config = dict(
    hidden_size=384,
    normalize_top_k=False,
    n_groups=4,
    lr_router=0.000663,
    optimizer='soap_variant',
    beta2=0.99,
    batch_tokens=65536,
    max_steps=5855,
)
Below are experts of layer 2 (counted from 0) of a mixture-of-experts language model. Rows are named router (the router's row for the expert), down (a neuron's output weights, with its number) and show model dimensions 192-383. Each number is 500 + 25 x the weight over its row's rms, rounded and kept within 0 to 999. Numbers have three digits each.
Before each expert's rows: a language model's description of what the expert responds to. This comes from a sample of Wikipedia text that the model never trained on.

# expert 62
It responds to: First pieces of nouns right after an article or possessive, such as qu in status quo, ep in eponymous, police, bit.
router:539503563523462554469492526529495470528472504485486525525501502489490493486520498506503490583516533497499532504516483464484503487497500517502542501459475480470496489497507473522475538441498479438470480522521490506470502542496523489521471488536501527514471550525544490500481489508492516491512526492518499515499554459492479496436518481509496452533507504510494508476519514527491468494496523512479479522498533484547525497504540532483469515466520437486490512526477537527562527509431509535485468509522511524525538508527494495470478483443508478465503507497469504473498535457527503490
down0:490512512514476508500508471473501468512525487495509515482513460501531514524522551488557514513492485513488514535481497498513476525510509446482502516502497551533492528515499511498476485464491493449487506474537471535500512462439505522482488455466510498496502473484482504472505517534471474529520482471492502504519533469545511495511497482483463542481494472566509448501534446532539493502489471478507513498543529457528469520458489475513491481536499491481531500461530492501504505513509487470491506502481516497521545487502506498541448514507500492508506451504481480508498491488478500435
down1:536555504513486494496461558492478475466512448528499496522483532496493484456472468505486468507501514514519486500556500491488470516518526481494481528510484482497536504497450506534475476461510506452525489510476460461489501471507466500577463439494485488506496509482499510502483521512560514509489518484488520478501517528480500505542486476457523491468517548497483456514470506451475470464500537533497537493509464487498522484505512511474473451529491524520505500487495515520445492472498554510478448492519550478519490509514443504475504514495491486509499504505495526512468497488485502523
down2:498513459515493509533488552505508548506505536507531456501426528467489485546490526511476510500486511471511526493526513508499461515489492464542521478474461489482501495489509511533567474487502518514458518469563537506515483522460495469518494473530484533480454480426520517490472489503485477511502474516509539540529501470545542502460494488546495457502498478506494513489555455495510512453447507541514507479468541521476489491489466509483545523516487495483520533481528468528539492464496473480480465486488533502508487542528491465509522544511490496531494507491523524498492504547495482510
down3:520510467516523492527512515492506506529500451482499525508485499510509538527487492523502497478461498530491528512532486494538488522529516503499512491499491485507461498461499515475486470487516501514486495493515479546542479520521492500525503520474472489523515446439507511557482572493510485505504484526547525472474477440480507502519501511500518560462529470486451514477476537489492499462525553525497534503492458470498525483460496499530500472523513530511508497473502459451514539478492519518521510536525436529540491521513445469508468512519480500555474500479502495540535497572561530507
down4:495517470500503548501467479519526501440505520495478478494519538530492479514494524475565463517504486475504516508508523507504490499451506483529494509540511482525509531500457540515481527456457482466486501488487508482526504543495472512492510480462535526532493510480524503467504482501487479466523531493474487482528476457481510477506501507530497521461482496492495472498492481517450502491523509501457523455525471507479515483462536522493484485516513511546499440529511507492508522475505497530493478513515524493490528426465503487528513534490512502521511459496513490488513503545462516499
down5:478526496516519515485504474518486477522508492564494509528471518508458520501469528488495556457522500503498514511541469507487518475490491525473515518477492440473518445472456474475471534516487518492512499503508485501521536479542472520461494460469503516522515517537527527479454500477509525525512545447522445515509544484458527499486502510518489508503438510494496473461487458455540519496499483461492468487505443489507532473488488464541484541513489516556505508502480469522520462486476484473475475499528511483504523502525475497465498508492467507525580492519494484519490479483459509509
down6:533519453484517513479518506513483462439503553496510501506515526538533466552456535527469529482474514514537487479481471483516460538519508484482455466488495488492456494464545543515451518496482512486524510508526506484497515513502524507438547504497487556531493529505534471476511526497507499489487518527548456541504499519482501527497479507528492514459485508502473521528476525503525526486502512453486499508549570496497520466516515463530477473481488509490509449487491505503482549493565513505491501493502523492494538537499470509490483494501466518494514465558515536502502507495502511509
down7:515515474500526483493480494461516445459470519457529500498503496560506514488513450473515514532458514505487492541493504491495542508543531459527540518474475526520507520510514504490523506494481479511474498507498493436490489475495490477486548512489546503485546489480440487493469496509483467496472526494502523534454515497489485491510507505475514427510477462465487471521551473505537500572498484502526470470506516514498474513525495486519512489512492490486508505519506514499522460507485502483488474502498547510525493488496491531527524500499500491501470496481540500514510490501469497497
down8:549542498541518500524507538477471505498451493528488507506510497472515503440492508482466522468510489520460509489449455515544516417579494539491513528482496487449502503502512493481496523501499502488484497501509481508522505486504493474453570480507503481512430520512477507476501479494495519498505484476455491496504520515463567506502542495510501482535558481534504492483513536495478519522489490505468495463484501521479521540489453479501468546489504524513483471540519521507497453510490472499493469530497487496493510494508505513501484547515460471488504488521473529520493461502472502472
down9:508497500468534467458494484493472564486515503507533533504486566507544531516524504461505482531521503527485511471471466542512536473483531541489489534520524519493527495490476514506462521503510479444482505522465500479516511504499489489481532510510469477489520521493517498518515486478478514499546566500523454511488472513487483471497493486511474530491480449475503486489501518550520510478552514471477512545519520516499467511501500462525533489518547515535528519508551495499514480506501479502493482469478467512507487518516515503482490465475535497481497510513499487479525452523491530482

# expert 2
It responds to: Pipe separators in sports and career tables, plus mid-sentence conjunctions and punctuation such as and, but, quotes, commas.
router:465569529493466513500514497516495518485477498489526505499483479466481497498496505457522486494480494456519531512499511492523510497530486506478494474500492518481509504497495499519472470506474469539511479502474492546493500518519504495490488544477504491488538477505491473485497515509477499485521534532526505445531489513512495576456478512506486505527465471511466552516489540502487452514473500506504524525513475513544505484475461495512479496518483493514480521521489506507542528513495505521495511515526504462500517486534488513512506495540540506488481476500484510477471524480497510518
down0:513499462496511509489491532470525448498496464515521528500510476519503498507532484500521453456504494507448475538503511493501534475512530496522484498498485498479524443532527492475498475489534500503480472476479539489469518510496470472493497442532507516517518515451494522480485493484517482509453494532497497499439510495497540475482472486478527526493500530486522482486486499494519505467567487509513451505495565482480460525493493496481496494518455465518496465494540471518483518491515451484544471539492494486538492450504500475478505470489486523480488491512496456508488470496471541501
down1:472482491476488508505499479505527480513543510494484503482519514485468473495498500512467500478503476533530544526466523530478462508498501514495483529486476512529448487458462519501476456503514525521563518487486487498482481513507524478531518492521500465453508492481509520504468449511505455506474507530496513495465518502517463494534431473474490519554502456457523487501487474506491494486531467509545506510467499490540509533515495507517488530486521530535513500489487511460492515502437479440478496470526506495545510482554459518513508511535522466471506484494484515500463504507460490480
down2:502504469505515484498518509505438488490496510491473490495526555532513517545475481510467434472575523498500556508516505493506521467465517515472503533477497510517492478517448540468511494500580523461514529499529526455461500510540491557472530481467502497475476513489470487481481492486527551508528475527477497518505519495541551484499521511487475499484449510504519503530516499526489473484516504530499499495502474519469513462525493505487492528531447466508500469512518511530510483487477516493506479474498508504487513486547509470464526491494513495465519493544446519464525500496501518502
down3:483498501482504540445514491495509534457470475539477473509479547488479443497531473462491510499488485468459484528504500536465499520498532550498497511544543498506479477522479483559520474537522503508503458495486532535483510471491483524442533483493514506475503508483497493501492477455452504491503511536496541504508465534510501495552545475503474496491476540483533487522485515500518525527466501513526552488497496536508531465455464506470534471498507499462470495472445505474507520492494522474501473538489525428472470482459518439472545483516560480479521508454519489504505515499504509501
down4:511526519540465489462506517498478513495491518528509500440552508413495509546531506504546493490493483498491508486475491480477490527548516533547504505533500493443488515436489497482516545487504520477505511455514508486478508478509500515497506522505507475485480497504448472496513478535489501465511527496472509522474510509444512480513475515509449515489501459517469546557508478520530531505473539486528488419514510501430504511548493539489565512501494486502499516454499539476517475506455491487541476480493515534524540501501532488508494506481471472461493470495504542516472461513496495514
down5:524510476526477501529460497479485500509504498471511476501475510471456507480502477509530499498495476482484505534501519516483478485501476491480459493478481495505529499501522525503476567527551476528499502521534495495495474463546488528547504449489508507513479482481518544517527496532523511487487514516481463516444554485523490482523501495523565477485500517479503544560472468520500474449488507507507521448540509532469530506529471475522502473501489495493479513487488483491485450497521506438501457555539531515466471467457510468531502586500482493477485483514515495517492514475520501507
down6:499524506487503530500463481527531506433525513526510499520490511520523496466466523488507466477541493524530520507497492486459496510539489506505488502506521520534500518507536497492504507529542560515464500515514516473521485509518495420490520502468464502505488537502508510481484476495504451534501474468520490501548447513490515529517476465483519545511489502486497461485491503501511477488542537467516544501534492519500442496492469427505511527512512480531503522502488511509519530499504476501512502521501493482505542436510521502447486477506520545480508475509517514487502470477499488495
down7:499524502500447477487488526480494480488544492489543505497486489529527511493529458474497518519510488527468547474499484479573524507510481492491507505507491521512542540481498492525551437518560523486532533481471490505509514506478460468504507532531466466520515540466492504553487513488496527528510518474551504457458494474567523526500515528484524528481515491510471491544466510482514461478475539460503463525496526539496539481509500541486520511515499534499507486458486502527509472519490511437502501547496501523514499509474498505490486516531519494513484489490459508495501504521479490515
down8:519478528501506499565492523482502430510506518497501502508470500527497470477539525482528524527525483477471505506485506453496504500528518469466483537467495521515514515497476521536493499538504518482478511486523485532502508497546507471533490488508491488492507531481485490494496441530496491489548502505498493458519470480491497541524456504511503490481488515440476495528455548525502495467502510550524517463490515508536465535558514556507516492521472512512517530475467519536480464507506498533515528491538472516502506481505520510511533495487443487461518481466502500511489520453498509500
down9:488469516450502518465467496530520456531493515475539516525474474480467536526496469545529488555530464512532491508481545498504481487457479492495495486482476540510500520484497467517476469518488580504439526484517522477481465484505475532502487542543525477544506475468484505523551516483496504492484499478483495539446490482510546488515469468456487482500498487521532469519484504533547474525497526488514497506521484496494483506516538474539502506525472535478490521509554480506499482466518478480509471481504460530460453450517508536475484490491508498484493502497502508485511510493476527530

# expert 53
It responds to: Single digits and scores in tables, pipes between stat columns, and rare mid-name fragments like Dysl-oc-osaurus, Haner-au, Qu-ook-er.
router:484497518484483469521537482512482545537470514488492486494476461505484495532485491463499482533521514507511498506489500470536514489477521487453540468541483548442515488524500501511482494465505485506560553534496496507476540495457521466539515488481489472521493526501479487477490518545485481490536502494502515472459493467468495551455489545535480517466476524478484537480469487490519485494474527526478513513491472514499484474441500506541452521547491527486471535483490546522504485524536429532539486519488485512491514498481571514480548504476500513478499501507504490497490528520490474489
down1:491487530502503507494488462487489508537452547525532469524472505550488482464454475509518537515509522510520495527540504521473468514478523500487495521473500496483571530487515501529536517510499517457519505451498482442511506476469500451505464450478501485468488536500499515504473527505464507493564579486490456480507489477550516464480453477529525508491502439499488498497502462486512483520513513488522491507487507461482506501503458498505460481487513488519518529513515459521510504486492461482515524514540518499478495516481502468485429501495512516498494492525499485487526512501487491455
down2:492536475492501481458504524512496491518466474484473526531500501524498463489469554500480478508485473521488474542501485513496472515507492504484470470492516503533550492514511501486450508528479537469497513449480542493491513562456494484525503452461513514480497490456475500510535483472492458500464518488500467523502500495476479476518499494478455506529535474518509475496496519500506509517506493481530503491502507498443491517479513516487524516494441512477499505523493498471466457548519491535549517495469531485456506484516531491530493488483537506486452506522485488526475544545500516511
down3:509516518480505481502524485519519509494549498503512529529454508530459499509481504517497430525533508539455518467468530469534513546493467512485515481485514462514480488471513442534440448477523497513507481450513498478510522438482503451433517508513512480529521535523484537513507505500452478506476516500489500521454438531494468518498487540491543496497492516480564520499472503521477509502483460489505481492507483473499520542471529483527514487465513525551519492476503493511497503481459512506494505476472523543510565484417508480490512494503503484483514493519498467507522519492509471529
down4:484482489533486510499508548499515528485501463489520462501507552523476492545522508466490521515467498468497523490495461564517468525540503477482508542495513503458490462493544516444480502444469495516509520472498479493465474535515468533487512529508466527469507521457472544492487469494536532480467497465485468515516511495497473485506497508478506483474480465561512467495514533491507522469453477541471448510488465468491513514531473511464530498453495485474541495467515525512521450518501496511520496557447451516523487484491536495480473513510508525502463523510515514498512470516525526503
down5:465482500534480488554518531453487480511476525485513529456517539477515509477466488509524498536511486487473502501466483487491449522515488506511471494506533524493495460473479555504513460504537479450562444496501481489486507485513463531482482527494502495521502495463515515512472517520470481502476522503518519533471505489536451468509470495477517539481496544521465465499479470490512481528480512504490537468527462487460552532484508516459495506508473520478464473506536519496509480456553500475517480517489498463527503466436479514509498526508506487451475472491470566477524549507501483528
down6:496530515543509498523532511488472505544451550518530502476493517512452529504481488497481506513536513523492491513562510534516518505511495461490461488487521492524491519501511494498534478488514464458482419491501489478478471554519540453479503503495484506513528491504479501478479475487517514481546479474526529484557504532511540480531487501498519512489487531504482513509494482515445461477444473504493513528511526525465532496528541493492517456482489471494471453533461505474461504514558474534481492490498514524473521554553482498519525507484489518517534515506482524487438481511521514513
down7:493503487473497491532524469526525512494517460515490517505499527528490490449538500518556518496513479452491501483485468484499501513540508494506531498468497543564519543465500470504493475519545487515463536523549464456546510499536481502495516523470515538525477518496475512530487534514496514468489482506513480511529510511471505510497547515481516496476543502477489459559511496484484542570498522522478520506516519455526488509523492483478485511493508528502502478504523530522486523497499507545538578498501478453521557466511521471488493471499490493463476527482552488514551497473520517490
down8:498458480518452512497509496511536525463462466493523516459523492482459482520493517518509494488473478464527495514493454452486507494502452492469483493448504520510514496458457507486513528495487475502438489510503512492538504491479552525489505465525542509507526504498510471511511529425474549499521502532528497502531484454492543482479509506487486514491477520494521533521517540508501462455451538538513511492502473504492477501551487533483471505466513506502491515509537524497469506533500490476527473514490504492500552488484511495552511494429523474483469451480504528476501471522516550503
down9:516551538466564506505496492517486492491508487469507506484496464488526538537540477508511468495517487518446474474522473497482467482532506535534505495475472542474488523510527514488528487481486488474499461470498521483486529458491525511507455497481505515484531523474493491514489461450475529486478572515488489512507489520463487543515512495569559468467541511545478525473528501520469512525531542500484480531531514492549486506511529489532489524562535500481456511506486487487483469474529443525480501485486492512454480525503497460470533525495547499497506526499465512508475522494539524460
down10:475496524541480478492457474487506490525476469499499485497487508509489497512477510498495489476519494493500519507497475523507544469463523482512516512504494507579491458502477530478483526478503470540440487495531494470501510491520510467486544501506507455525486485529487473505465518507451509519490533539490502479477440492490488511533470473505524472462541501476508516503472436521507475488480512529497516488523456512482541533505515510534517463485549521508543516478518494464491541456488518508475501471519524542497504512460487443501538513487517502498486491465486478530526451532531518469